Below are experts of layer 7 (counted from 0) of a mixture-of-experts language model. Rows are named router (the router's row for the expert), gate (a neuron's input weights, with its number), up (a neuron's input weights, with its number) and show model dimensions 0-223. Each number is 128 + 24 x the weight over its row's rms, rounded and kept within 0 to 255. Numbers have three digits each.
After each expert's rows: "mostly gets" lists some tokens that are sent to it at least half of the time. This comes from a sample of Wikipedia text that the model never trained on.

# expert 14
router:095145117145138104144075085131172116185120117129129101137111117126168129097158091133137102102116119143126130120142132112134120095112106121102141141141113148163130142111128113159154095097111098149143070076172107122139120147130108144083134120143119067159132144140142138126127138105096151045105118122125160111119152166161143104166108136131103100144114116141189139148147126118100177126120147150126130137147143135107113130163090150135169122139065130136110101121135145110138138112115191106105095122132153144136124132182114111132120142099115109140138103143128146124137130114080092138079141080157091120116107144121147139154136130066120174114103144116110092131157149127140145133101
gate0:152110136125099093134112111125147126083162101104157108104136122115111068135109150118157142106115122142149143129170124137145115076113148166132125145145138183141134167135149134083103133134117112123139118062123133170139144100162109104156102111147108124136148110165089130125121130115111140149089133115135128135124154079144136085136132146090114098140138121137127162099190125157145146145123137186129134088104128182122082140149115123118118075121104136126076136169140145103098102135157119122172150102155126178152129149134108149128116133109106078098134123165099158118100120148054144137128093161145132151121110137140152149156172096157101123128137138137153121121142160093129137135130
up0:137111097109107071157143063122162118119095099149109121149116085188102119088129144133129120137115162115089090131110179119143130119107093155108137119127136151146116123162112107123161102135131120129160078131130144131139122178150123152110125114144107121109141104146125130120149172132148134109133146132131149099146143117155109139106131133097133109116114123125179139116104089114158145147156163130132122140111131141076117141128113144123097099117101134165148137157174137179146142120161198118129143094089113127120120134096167178134130111119137130116132130089125157120141132125134147085156122164149116099093141123106136131086123062130129135124126188127181103150178135091118086092104
gate1:074100120111106117099138108138105162108121084106153128151154128110139142114128137160126150136154133142107073112144134064122137119084138114095183119140153154142148090108147185134141135121191127123186116128146108127148106115133107130129124161123113126132094125110122176117142129068151173143102142167136089131163130155112148138134116128124136118145110162127104116139108113157113115143137099105127096126121124167140113192172096181075136114133110131131150117141123116162139165110153114130131122065118129125128128129162116109152147111064158127151120128105083145155147105122134144134120157132082119160062133121114136138137139103091161127159109115131118087157107129135138130147110
up1:130114128176120158145165107130130139117146120132137150171137117152116140111139182133152148130175116158129074127166116106168158130106140147090148137121099144129156117108147129140104107133157115140143145093142127136131091139132118128127105155117090114127129100081105159099138144096110099169101181133065136140117102152105182158134149125132104121090121144131106109157111121125109158143123114098145134146149111177128113186126095155138121092103131119081167138162102117159188133115166127125092102143083150103118155142122130153156131136116111136112105109082064157183093122152138122116139090141090140109112142169107117097122132128102107131129148140102143131133107143141115080159126
gate2:092159144129124109103111120108123072092137081122096104123130173153138095120164100146158123130152127090126131140128079113127120106134108098141182146140129136133147126144188126127123078108099147119104079098145105105104122132160115125103134129138122119128147157141151169100148142136121136147099104120135140103129148151120100129177153118141141139164123126135137121100149095128154143101147100073083139129144167125102093127110111160159114173148136136156160144098091158130108132102136162123132146166169147132105104127162139116164129164118118133109133155097124117147177161124136126153109111118078104162098098153138087171118132119140142099140152161118118144073161115177120162100086
up2:115088094184088106120101081132131118110140162106130160129182156114160128115120109084153160137173141108152123141145098108110117103132094085092150106128117137132131151070112158120108109101128133112130119138111127135130117150154137132110114142114129125141145155126155183158099131104190120164109144113154099151141156108134137090163133130137176139127127122106119149151154122122084174130109104097124126142157160137141121120086109142141127132128124135145105179149091121141123150093088146159129112139158097128157156116142150119162088147116124105100150065101164116142152138125111086135112101072112121127142077116135171154126097095136098120104135102166142147145160148121164130107119
mostly gets: "–", "а", " Con", "и", "о", "/"

# expert 104
router:163077128176136090086126088149134117155131151132113094144080138161112150093154123119117127092126173134153063140113096142107105118115159102146112119110110138158114148132140159151132116136122109146150105117158133146135098106151097156127119107158133130152124156105162121104160145146091130127100143117113114134129144133128164160132163144120080131159171122143109150135118128124126154135124159118123141139113170167154113157167142135121141126104106111114109147129092146065132100066146167148136113119169139153130081140179085130170114148126138111127110128074121149169143134132124090154147094081145124142126175118070127127134143107133151171115132124114116094115143160110093100159121
gate0:104094157129143132102129095100097160128154121109160147156133087058115101122141141133127135116114126137138123163143119117109149078099117128139120104100148107149105104118132151137101127120110142101150142176148125177091109104160163097136132155142116163153131128131160133086153118167101140096127104144076113153113143132137143145116110120126120116075122165159137087131107116137121164127153128102129117106150144147099108167136137153094158129093165101129181137160155144155151128106111120127154083148110136148127133165103135107108128127154146107098117179158131122121159087150070143125146078114183116147145097100153158150123115106125145166148084102119126113112099104183141126096138
up0:105085117105143106122093120114112115133102137153090094129098102142112122128123159166146145118111129123134187124132145146140167127121151173111125162156136101140148127119147069154150100138061098119133122139117115163136100118097124127147112164129117095126137126100133100146152189143141118162125113135128076165112126086155169127114102117133129150146137104164154133096143143136111135135144109120143144141135130105152105119117110099134121113121101176161096137136148107117102111144110120130079165130096163153145073142139153136096149118124163166139077167127138152130124153107097142129132077128073164115130116148143100087141168125114134146220175121113140141117118117122125110103105
gate1:132112150122142119136139110097125141137117132158104126153124108155162091102113144080129093122072135124135065135116121114099093115126110117162090113054114133122105107120176142154131173159139142104142126155095147165142122155118137129063156126122196117119127126138150130116148121100135114173150129117164141105121112142132127138115090145145074126134157109101112156137145139141155096152149173153157130130086129135107120116163165133152128155110123111122172122137128078077112144101108155157120121130097126104153139135122154136122158134117150146108154161125135122150148092128141141123135090132136084104141158115119106192147094159132145164112158135116099103130129099111095170150075
up1:158159130119164166100139146138095067132117121102114116152076147161137172109097110073124134124111099114158120149128087110105120099144095158145134139084142125117113117121110113148131139163153112106178128166103142136144143134142095140097149146117114094139125145119166116105121114073114154142116131120153102135088118154111144145115123101147090170175141130128121170126138115131149088141176136098125123093097140165142144119154153115165157115137118153134150108149135109104082161100097169159095090161113110110123128170101118149144159136080173143129130135151090117135156118114155121123156096126160142161126141147090125148107076108119128161109134119117119124160121117137103185138097
gate2:105139133130154143112138079161130163128110148132107100182140084151119107126114171082139119134144124186116129134113109146152165113091109119112079140127101137122149133127117167062128129167153122130143121120136112141150148129156143153115083128101090120128150157127111169153121132143135088186138082117105148152102108103103150118127149126123119128127157092118152092143109116129146119121101116134133121150148139116103163166110147125098095107132138112108059119091156129093174134097147126105104156121137130150155089118162108124151120076151115157108176097116159156144128148150090124126133141102152151105128150123109169141116104140142106163139142142119170100053152131142139129152115
up2:130135098108142103113125125067114128124155093128072115197131091130085122169110136113138124138139152137117169109088133138138177126131115143128109106103171133150120125134146126132092137143172121136148154122160099129134171119158107150112091132110094068125113148100159124153091136150104151175112075136145097105120116069146116133104166122163121136125173124129120123134130167143116145122111144125132140113117181121145123152154163163108115128146151147133119136115136087090120150168103132093101193127139116146129110139128115168163124095111102164140154110150117155141150154100143125129098162120142120091095151127096118120097114165129114126133119131137150083114124128095188114139101
mostly gets: " cont", " res", " ass", " rem", " acc", " sup"

# expert 79
router:184141150139131090101106114153147135150124156062080081119091129154143157087143083115111107083111106142092076107125082128093129113104139122105104138111117149160085127117095122136132107135095070133138133116116139162128080104121155144134122117112138117152116144094152127131145149147113110102131126148109124104103133161159129150132121133136175142123172144161133148139133151083082172133149135090129152156084160151147054162125118127138139154119121160134101161104123115135107104108114141151102110134127121157117112130135111133131153129114138124100148126103135123150111128134136157142072111105133113118115158154130148183112120071109137124126071111130121106115109115145095168141162
gate0:111146095097111140135090109108106133144091168164121127150110154114179118100139143124132142116077139101083107110119129145154109099088148112141116110130169142082096096105114107172094140130140120145120135141132134132123119126115167123152144148109172158127124184144150074159152144139091107171115100152118152166147154071095136144107137108146138169117131102140140086153122160149102147129166175121102148128181095155142131129150104169124086100136130107116102103154106137118166124122123139139136088134147150110158075167113136129116099148114127118141088133116147072103125144122125140134153103089132099122170100125081097157163128152127104142122161138140142112117135119161134121123146
up0:118157133147105128175101141153115110134150123110141119127111103120172137112086103146138128137103160131110128121167143150127135144106144043116099142133129148145136129105148109099100130132140093131151133125141093087172133137167160132146108105104136133131125156105097122125130108138161123123156118113080171127092166118074135130097144121145132147145145103136105109144148125146084107126101119113135106177149104160110146099135119149125096116131130119112127108166118154142111082103127135145137128123154147174172122133156177128201080131086138099162120106120150139141115118115111175115129102074178150082108133148082126170131090147125100152136151148085132128140157110127111085153152
gate1:149119105121149134150054128136136132179147121085113123114088148095170074103124117147117126133117108109140124081123135160119170105164152119130109071115113119113123149123111132140143125136167145136112090143153141124132081188154150146112109145140131148172140158086151134138151152108125111130080164132119113140112157143138113143100119169140098110140141135101099139176123143095061124145077168167113158139138132131121120109116096142066124096133169149144159119109127129139125113153159096108143125127141144100142113126138148139121092183129135115168166087126150095148099168108132113137106142107128138127120135142117123139159139101138168100086129130124111130141100101101137138129186
up1:128157119145124149134104160146096103157107123128126175115134135144129136131086120125133107123103155127146169123168107168159109145081133109106129162147117127164108101131147086128123136108096125110146159123088075132142121050137106119144174086134139155129140092176108107127131137102125130165112126101083188116103194109110150154170100111171160143155112132122150096135124144145116134094132117129096133097106151100143153138118099120167116121122127130109116100162155130159147178152164115135106132133162158138107118121155124117120094168149120111148139152108126125094163110080114070121110091129160113081147136149134162108100139094147103156145127101116140115115134142120149124139106
gate2:085131155106122156123152093113116178103093073102131146153104163096084108109078142151165133110149207138129139112102156119112140105070124180131168119100153116139108153121120110125117130096146147123145096149147106176120126154152106171104141148134148122169094159096154143150128120114099129107091158141132132124158131108141145176132102144122100095141126146176122130110151139116125156100136125094128089128123153117117111159134113134135138155113090106135142116119101101159127121110073135128117106138135102180149124117162141097098127136130133193111146136111119132143171082134156129088124151126140145141142095101131158156127119106082133154121099156113146101106139137146157160134120
up2:111130129125170117113118116181116121101110112122148136098131102101126127092109104131146129146136161115102114109120165125151135115089112141147193089127120127182154137115128133120119102097138139122148087185136119121125095125171148123090171162132159136137102125118106144134136126169119158125126157134122133128128137113115156139147064167141098090134095133124115146099148134155081133114100109134113133175135154169109078147103141132095128165108127145150130129136168096149097115137153120154101108108145099151139126120127178167103126134153141147117173058122106142116146134114147107118055131087131135147164164095145135130106106142077132121119157123082154140132122111168128165102155
mostly gets: "i", "a", "ara", "na", "ma", "ya"

# expert 113
router:139088082119141117117091066150124093101118110118141114140125114117130105085159139130129107105131142122114076121135096136141108095116160056136106116108129146167070086085148179155146130140129101118143099094110155127119151099096116146121120112113118127142127150098118145107126153112091095122125124123113120144127144141117146097126117119163140131178153129143175158138121110143094126142131139119098138136098123129071116109134132141140179107128107141178093134116102191098179114148107178155137103100137158117164100099141130134147114145133131118084133162112127157112111119125113108165136108114115126106131135113107154171146158124120174178158132083138101093163146140137141151155113
gate2:133133132130096113119112067144099109136128102118109130193071163133127168144126138104155139074125156090146117089149131099139132117117147111133137117095160106139112173120176134094134098161125123142131112105149151157153155160160082142113108155072108139094140129096141137078108121151112121104171150131072117135127124115140136163108143096116118125139151121155105114155169162127109120114152136151128128131097117106079094121132151107118143084133130108151118178101126138139159147131104104169145112095117121109145146119121113128129171123148139081137145132112139173180128125141132131180126172158100116120105126102105140150143106123166137163156149079142129154149179093131125135129118
up2:124146139135114104146127113129136120143139128145088117138161166131149146089136103149116132129112131130155129082179122141133128099116126185147149150153149109168121059123111126133148124089107177128149095164151120152104105122160127147149086128179117107136136080142176155118108181115123135143149164114132110123123136121109125151137133132157120171140131117095105076123144091144072160123127149089118163123102100100179122157118154121147126132155102146110129153085123126109089162173124130173138105115127107150129091140099095126133154161108120154123143133123163082083119127125145121128155091134161107102129110150122093114099128056164151088121104105131127136102115151139144129129154
gate3:136105079157119102146141077131114085153128117066130117093093155124107125128133104143178123108180136109102128133120095135103101116156137096113104110109136113147108168130115143162140128107160137134125102156152124128138128096163090157152109175104128139113140134109154147064123172129082074138110109145105105158132101129113139117123142107154137142155166115157149134122131127125082135155126141119116167093162102114134151126133118163126134129137168122089157094102105132101192118140081137159105145125153169109105132164161096142145134129120142131080139139110101083123106097166160153158131127094120132120111148155145142153135127124154140159149155109100089112147166123155168134124138
up3:131137120130126114119106132159124101150125132090156123090139133107137125120125105209151097106130105134139143133119100145113155110091117098130119118130108092139149089120138174109153130112136125139126103107103157149122095106149125113165141196146112118144148137129147101094157111181120120122133122106070108136093152128100166143135160141116095135122161098110154142137128123141112108108114153142143127083170112136139129142128106123076181126123105104109063130119140184100166075174138128139107163155133126125152126143103132202170113114099157141127136158113169128163117134144131109162119145114133159108126136144098109157114112159083138103105141151130120077138135152155154168118107
gate4:110144111137087141120119148133111177097131114103147090168140121121185108136102142102169139107183144135159135126147095096119125094120079108144142126087130111136106094175083139128081178128143102128119079075148152117121142111113143106108132091158113149105165144139135142128146126116141156084153177103079154111082127156110113108157120119121131138109103128142165125105124110091111115104120162132137140141127131108110108128112120099126140125115104093130155112159146151130149146130136145184139136106118122088121099112127132132145134162172143140091133114109135134149103132177155090095140153125147077137144139155113139194076149153127141127149145142127154097098133160131164110143157
up4:093129108127082122137126105139137156050127132105117118166114114147125083145117119123115156092144148116139124146102107098139096094149102092153155147089145110141072140109095167094117123151128096134109121087136089165100131131136096122151111135165090106100162187106140124173105113124147108156142152113107120119128135125161168111133135147139158119150115131136164171105149141080121159120115122123117146148153177115136112141122094140146125104124108101129156118169102153152144155113148115135121140138131112129135139087169112153159108159144117084081145115127153114102105133150185085100111134143171127166112178096108138135147160135117149138165111144090135085098126143131137139152124
mostly gets: " sc", " Sc", " min", " reg", " Reg", " histor"

# expert 55
router:166092133165131125101112122124096167149102143105112102140125123123160151112140090173126098146130113137100082151158157114123110112099134130127122149105083126123129118107168126149138088123155121140158072119139112154112120116117140177130101085133129117160141136116140118150119158134102122086122122167132101099111145162144152108118151178115134124129130148137129160145163136110066132137131137114076143124076163135114099129146142144140170085102148158117088119137078183076161144137100135166101150111126165163123124134184119134130101099140144099094166141130158129176150141130093095143116131109101131124116129123126138162136139079082161152129135125098142096128110140143080137126111
gate5:113130122128126110158111171135134159150092151143130142144151122145114169121181110131129144149135106134113170130129113087127130115101166098158104059192107130124140083157114124089132139106129116102165135120136105134088175142117114130155116163122134101141123128159114101110141132125165143136088133134164085080098113135135125192140100151101126131118171194087130132160162125150130059153145093111133121060124141117154105104136147122102108115092139115126091133094111170119133112134099121148114126171108147138121126101143120089127121107098136162108145086139118156139118140104169185141116132148142165129138112123112136078146135159136133126105135137139129135127141121144101142118158
up5:134114136142106154153104134135110139084114152135136160160147111170138206136115124108129140107136131107110123152151145101121160123103133072131126091132130132059169108128118123155119129099118124129129171167075144155131132135094107140139103143145119175140134165157142133177138103167133103141092145073096138100094155149143112125110104146118135109124163149107141141145140125166096146147130117121141106129114113115181132102131117147137133089095102129146132128111145115100126113082114138123127110169142121094145124109150125092132114143167115143172137066124177171098168124162102085082132148152139142163113083119114120124149141096159092107091155131117140130131098138135107151104160
gate6:118111139104102129152137138145143108163097154138101126121155158080150157154138146138132143110148118103126100110114105121123136150129129142152131145136172138121128156138113146121134110126091143140124147091184116096094164105147135125133114100105098158124109102145152127136107130135100176149134135153165132122125116116103176131151095169082110108159117125128098115137148176084147123116180126151125156138138101118147146112093098068145133109115128131150080123108097117112093085126133145115101076149120105136144174174144129122137159104160123122113107166110155132129130150095122198105126089142152185088140152159156136116144123104062160128112170144108131118186136127129112104101110
up6:191131099149171114111120116116167148114117179081119166102142126136128125134148169089154103108174152181130158116093160148136135130133142143139164113112133121107134078121101126147129128146141121134112132125108138139156100120148151154097106140103142107149138118144107140156107119109118110165145173110190155119118142118087140125120090154137132103155111113100120139080105114093114095138124128147092134170118109114124132119088126094153137131076106108128130103116192113140160107144131133117163110160116134122091156167110162132126106104148136138125131093120147170137149094102130128144110093157160139088096177119126098157115140133129133161162127156129107122088169075112102103095137
gate7:135147155136110065065156116102133127141140119189118153093141131114110127134088121175129133171094177081085175117163143162135100131141115148110149158115086123111119122147071124098114135153136108142092141132147171092137117109142149133133133098107131123140122121142152093154123147147114146088072146129118157128139117122137130119118090148088116111095103162136120154161134153120126119143123144099117125111143134137126098127129150136122162123154150122138144135101143150110140124167101086111112115129118114090105123157123078203125133115122147131108116134138088100095137127130164151154136131092145174149095153147150109075161140094162136103126169136143118157127120190136124125138106
up7:100162105116118096124155141108153102121100094130162163108147141110085090097127150121099122113101148121124107148098150159115132134106146138134120106098074202145158107110086107143142123131130127129111113165156127155165124118076157125163119172136135116181088152174128150118154137105141143142146108140118091113119146124142115162114152110133095097128104113117094149145125148115114152110137111108121145092120108142113157129144096133125152156141133118115123139132091147141094118143092129143173098129114100150118143101164161170139070122134082128166144110142111129162154129123106138142122177113146139158086143108105120140191120169142134170130147104127128139078145094093140087092149
mostly gets: " the", "The", " its", " a", " Its", " The"

# expert 80
router:142109127126121097098105114156116133156109153141133107158083132092119094090157125134127158127138142114138079107113098116123104086111146082100141133104150121161107095148163143109129109136104095134117123109147132108129074103117111121119122145091104089153123155090134131138128151120119161120084140172105098152103189191162143120164127133179129104139201100144146128153105144119118161123188184117084147147122133127110107117152113139136133119101125111117097154160106121115136115110135151137138098145145122138115152092157143128164102093132126084089158130141119145171132107151106098147103123118098107092126163146095146140134168104100181164121155121107118099135136128131141121147118
gate0:147128122109159123119103112128118170124164141157090128136100138112182153169136143103124140147139168107125139097098137097146121119118145103153119117092129126112084131136149135127117076097103129199101127107111133119106109145090091111118116103151141154122138148117152099128120133154151185122140116097152148164091098113128156151181081168105141098110085093126141084136130203081118142138124151102137133111150171134120140107144107128124131154115103097146119153122094122153167072146135130135157148080157117167140151132108141129107112159109147115114129153116129108103156120138142130141141146161141160124097167090155080099092131107115146123137158096125142087155142107126111127109136
up0:102127152139110122100105167167121154129093165101138133108123148116127153147106094149147085150139117118127154123119084140147099128112109139129101100122100156150117085090143152122140146105114152129094149133143106134121124154105097122122068175115098122120159157090149122161102162136199175123153118148122121114100177118121158126155093119117128138146119116149150119151109155138174154114132146149136167138134144101134133142148113133158159149096136080117093058121106121149121108156127157131122094128139110146124173116098133067124066113152094133133148143112118130127145129146146146184138109156135119109080130113089139135109100134167104126110127106121108112077137173152149146115164
gate1:099129103101158148112150141120156118151124126162108114155152161139113089145115126143125120151118144170141099147194131144117105125137171097113148106099142120155144070169104104131122150137121103122129109132182160169110114088170117122116149100135113119112117157124104149123123123137181117097089114159139144113104086146117097162119178146161059101112114142115120140134108138140113127106149104111144094132104124100117073142158139156158146079164146085107142123150148087116119173101142183137133129158143135111134135115088106135117152121134136110145123123098094144169143095143127114158120116154128129144110134106123119131115130151095103145136174175129106123121173110140075115143085
up1:156123110137088140121111142115098138157168142107109142151140139099110140152085134123117104173136138087122124154132049131125133150155167110143132117110132085171138126121138147081106136134087113129096164134120124117099112090119099148158142161130055150126072182131162118106170180125143155170118117173118140140132139142116113128125147094137130142140155100086141155141087169132112196137153130105136128123132139139124123180123144141126132121154125118115113141109121111117105122133094105109159091134153111106099165111113106177129111102131101110144141143130125123130139148129128105123096098127100185133099106148096165132145113104131126116135155142125140116160076166123146126105073
gate2:124138110075128100113141121158128110142116151143141125117119129102107142109126152110147107111098165131149097151147124139156164132096119079105155117120118147118127167126169150128097128078125129112179145138125180105113115100151106160134161144060170140129114147106132122124166129139144129136108177128124141129109152148158133122156122116151125108123118123131156086144156116131114172154150121127135118106123156106114139137138152138089118132109156100098104101121118117156137118169147145126146117078131098116104115184186134092112134109122141129138186156127073114146157099129128100176116146139115104138175128106102103125128114109078123152108126099095105122187099118167124114109046
up2:148129155094138134093137120162149105161094163132184116152142105106126112125144145127120077144142100120112132081145135133121118164137103098138155113118150142122121123166139062129130108085126108131156115155107186119140140167198102166186162152106146133158136156147122063114140127130132123124112141138166121113123139195143111140162140138118142132154123125114162145131131138120117125113122086145118155082139161143126144111105117130117117132136150102099114142082150099100141083143112122106132116139172107144141137159172154113155116135122124123169107144085059133133125144078103129185103110115123108097135101144119128126109115132139153140123095122073111111141135114129123114086106
mostly gets: " res", " d", " M", " ind", " sp", " dep"

# expert 64
router:130105143124150134128131115114109107145149129150102109142121087155149103124165121145119130081134125132121110122129104108107139115116134113150143145133102120129084098123152141118102083124085099153171104094157161135119090112164091183120101119123119113177084129131118104149158137149111130101133142121124114108172163130153130152115137121128127122165156122176183134120146119089129138115167115125136125106086141115118118154144148134147163143086092149128082125070135153126136139115142149139083134103136197176110146154161125100141111116098104121122119160150118129121117054153114156169095082125093118148081125127139131145137136107093164164165109122151132088093129134150108096112090
gate0:122115127125112144164147134119131124103127171159181168145100145157133109079144120140124109087161117101140095119128095164141106166114142084166131151076118157114115128119125110146157122130093137189130135115119131089119111131113118157118122088127107085107116126112108129119105133111088132108171104166120131186142160142103132100122133116119098094158153151189161133122110164090166126119117120124094173130132123158130150143148137115135136159119122102097115114126134151127190096144089093147126100171132134154176126126100113100120142136083147145085106131134137133122153142162151126137120105115147151120139113170122081145157158115128122153184095122117132082097119100166134131151119
up0:103103114135129151156120130130112129088143160172166117126129119148117107099114113155149142112161147096140124127128118143147175138112187115166155147085104127110143161081106092151141172084084124146148168126132182151119125089092111163127132143135104097125116084138095158087154122146121097133137053139121128187142162112106139081137102131164129097153136106179164145108122143153137112091176115151122120122125160122120143165158125152138140169122099151158108105163125141102156117131111112142141113151133160177119128152109127093136105150116145160099115122154126101105131116149094107111138139092106160131116109121096128142123113112107127134142152092100129097097137100118094136125133
gate1:123132134081162156125114122092133114101129136118179122151112098127143097122091122092122098110143113186101117194105135127177169101124135144106134091121130131137105116131130176107124138119110178149135107145182150126104088122134102149144103165159130129115139149128110129119139166159101141141101141150135101135154139101137162154085106088139100148127133140133102077073148116143122111114168117119108135159132140169145110122134124179143136161084119125142131119154163132118086107140096157135101154114139124134149147159144124110115150133051159123088147113143130129132079109139122147138143120134134116171118144099109153145165072112113119136148160157098112106159142120093076113119120
up1:129147147097145156159099103147129125148097125166136134160135124138131111081114160160138135112171131128150129169098148116059109113123162151129140125115072151172094139114116142118169156083127151129135145116153149148133107040104137127153152140132174180109145153117170109106150135110129106116138124120113088143147129168169145149129154154128108167141120134129087149139115152147123114090135151123123109112104127103117146152128112139104140155116118138133124129101191146107151114102111134128164126102150144126129116163070115130146166136128137109098156118107117114096110128150116067146152132142120118098122126117118125168120134176100148114138079113077106112111128109146107072090116
gate2:110085138136116137161180093124136141124114162151132091111167162178118130122108116148114157136128130128115138104134107143124154138139153126126156149114089085165111112138149140109144089164133085118159074080133146081134153174140104147106125106097116134116152112155139114121142120129136136116088087138113154135107147154136103111099100131117147115166084145167102077158120137107117138120120148124122190108119119132143127109114193129134133085132140152140125115093117157192118123101107111138101115115159129145153172093180120138147109129130130144087107122135072115150137113157109130167111154169131138159101153151139097128093141158157160084132110155096127135135112132106102092121134
up2:152103119136147108085087154133122178101112148108166115125144101070124107118091103147102122144119077137120120133111081143143124167127124136152161144136112102128162183149108088115125118156145114106105148104147150141114106097112114168094158141147140178151135116154146149135157103101114150159135061139169138153181159111083130121095160107097145129143156143128160106157158114174138161086121118136125123125133118159116144121114114170105143112131108097136115106165139146101137125103135164143133129163120141123143114120152133129116116152131135111135131106078110127154136133162090149116139087110094101114158093129153166157098113094107072084148124090115141130136151128106103143155153
mostly gets: "ki", "ski", "ji", "awa", "ova", "ko"

# expert 21
router:156109099148121120114068082117136112184124137142102126122121135139131095106153118142098125093141155096111091123110099112122125103120124072100060129113104109132106120106130123125137107110129122173134113115137111135109094155179136151118096095102122119137128137120168145151137130136118151119143129158123130131112151121152138134101093152104144126113149093150106133127128131149069119122163177141079133165121155121094128104155167153172151156111109106143128146124097155103127118129116180165087136124195129120126084122157086117109093097128160114117148139123135117147149106107091106179091113096106135143128155120137166145143109101122134168096122143083156125097099151162134160126089
gate4:105147150126141122163118132139046125119132130153095165121140096141126158151106126117152114126137122133160169136112123147174086136115133134148130154082154151126116121087104145115144117127099151126164123129120090142141102163120139118146112083109129115150081168125156120162140103092086088130123115133144078089132141106103074128126137099146144145106092155103116083104125150117102116131139127132152116159156122098158129147142111179138133153101107155163157147121096143100129136207096136137095159105126174134154109129135112129118178131152096159114134111126120146135112119104103149156109150114153122124106118127138176153164141123187119115116123135093065169115110134134114148146110
up4:120090110150142113065137109096128100138170100116118104126108144173101157167125127178155090094098109100136101133143121154120148144108128125150137085129162122146152120119125106091087133113129155160116112128133119125096129188181109129114149078108142099101129111123138120120179120145103163121175121152132125129121145156127144138151110075122122149147123173075089127140150112139076113108175145109124130135146156122109120133113125139153169093117152118181082121134097204090144117136133125125117130161123158107114134132162123122127125105146130116133141161139086143160170124145146121111099136142141068117129111107121139172133134123146132133089139114119175133117174120143120122122099
gate5:151125116143089116175114117147129141154119154115122127120130136122105111141145129130133137150154132137138170086111124127087106123159150086116110157129145119151154151108117152105126103118128110120114098163131118099120135118113119122101114113139088104145130157110184159157111085095152165121166128116139104130125168182143135125109153182130170141156125158148136107106144165113101135142166141101122147138130181096120184107113134142135126110130108070099132132159086104104149125180159173117130111134124078152103106119141099097152077151150145087115111143155122131148094127118078101144121093120085129136119099106139135103099167150114106178120104136125139133081139178151115134120076
up5:165113107127127134161142112123155128156133210158132127137135141116126116082142127105141113103128118165125099138128183132069149188139133087117118127126125147159124165081142140108130110124105125123121106133166146142117143117081109117153108099143112148115132123126162169110131097126115137084164099120132133122134169149174127122123108103139156171153134117118124164108146111121119131117150125091103145140112113091142117147141181157125114171153092150068164126134124097103152137151119146117091105108157103141097131102123099119145128131134148106130131114163139141159084127111077096133177081134099107134175136092155135153110149118140135131071123125105104120118161142164136098128076
gate6:159143123136108134155148063096122070163180148152093144130137108144146141101116130148151138127121174124145092104126116099108107126120151122104089120104129125150163092142109138152159108123123134141146104127136137114163064149139109136117114178132084108125106115132107115118073149185119125130104147097117175128142117106140108109100113163094149106135161096151104124137156075177093121111127109125095112152100137107119086150127149139152155164145130120129164140123101120114145154097124132141104148116170148099116160152146105105150130150149155115152174134138116130143172109094063142167116151097174144117113132122166073111134130095126135132092118152156151138129133118129140122144135
up6:162085148159128156122147101141101123139192133133128149119114143093092155100123166139142142134147129130127136158112112146116133133125111128143091159132086107166139168113122162083121135166151131154099113115097102108138085146107133136112132121128121165148103109134157132126035117149111144158152159133136130124114176133154123125143132148111133125107161133180125098142158108102106120138138086108142128188137168122112152157124138128098146104163112141127122121156121127115157129122139139089107134121122162110182160114161113105116131135120143130108153133110125101115128112134110127151103082081142114137110060110132144112125130096078061156097141119127164144092123187127120159091107
mostly gets: " comp", " cont", " im", " def", " exp", " inter"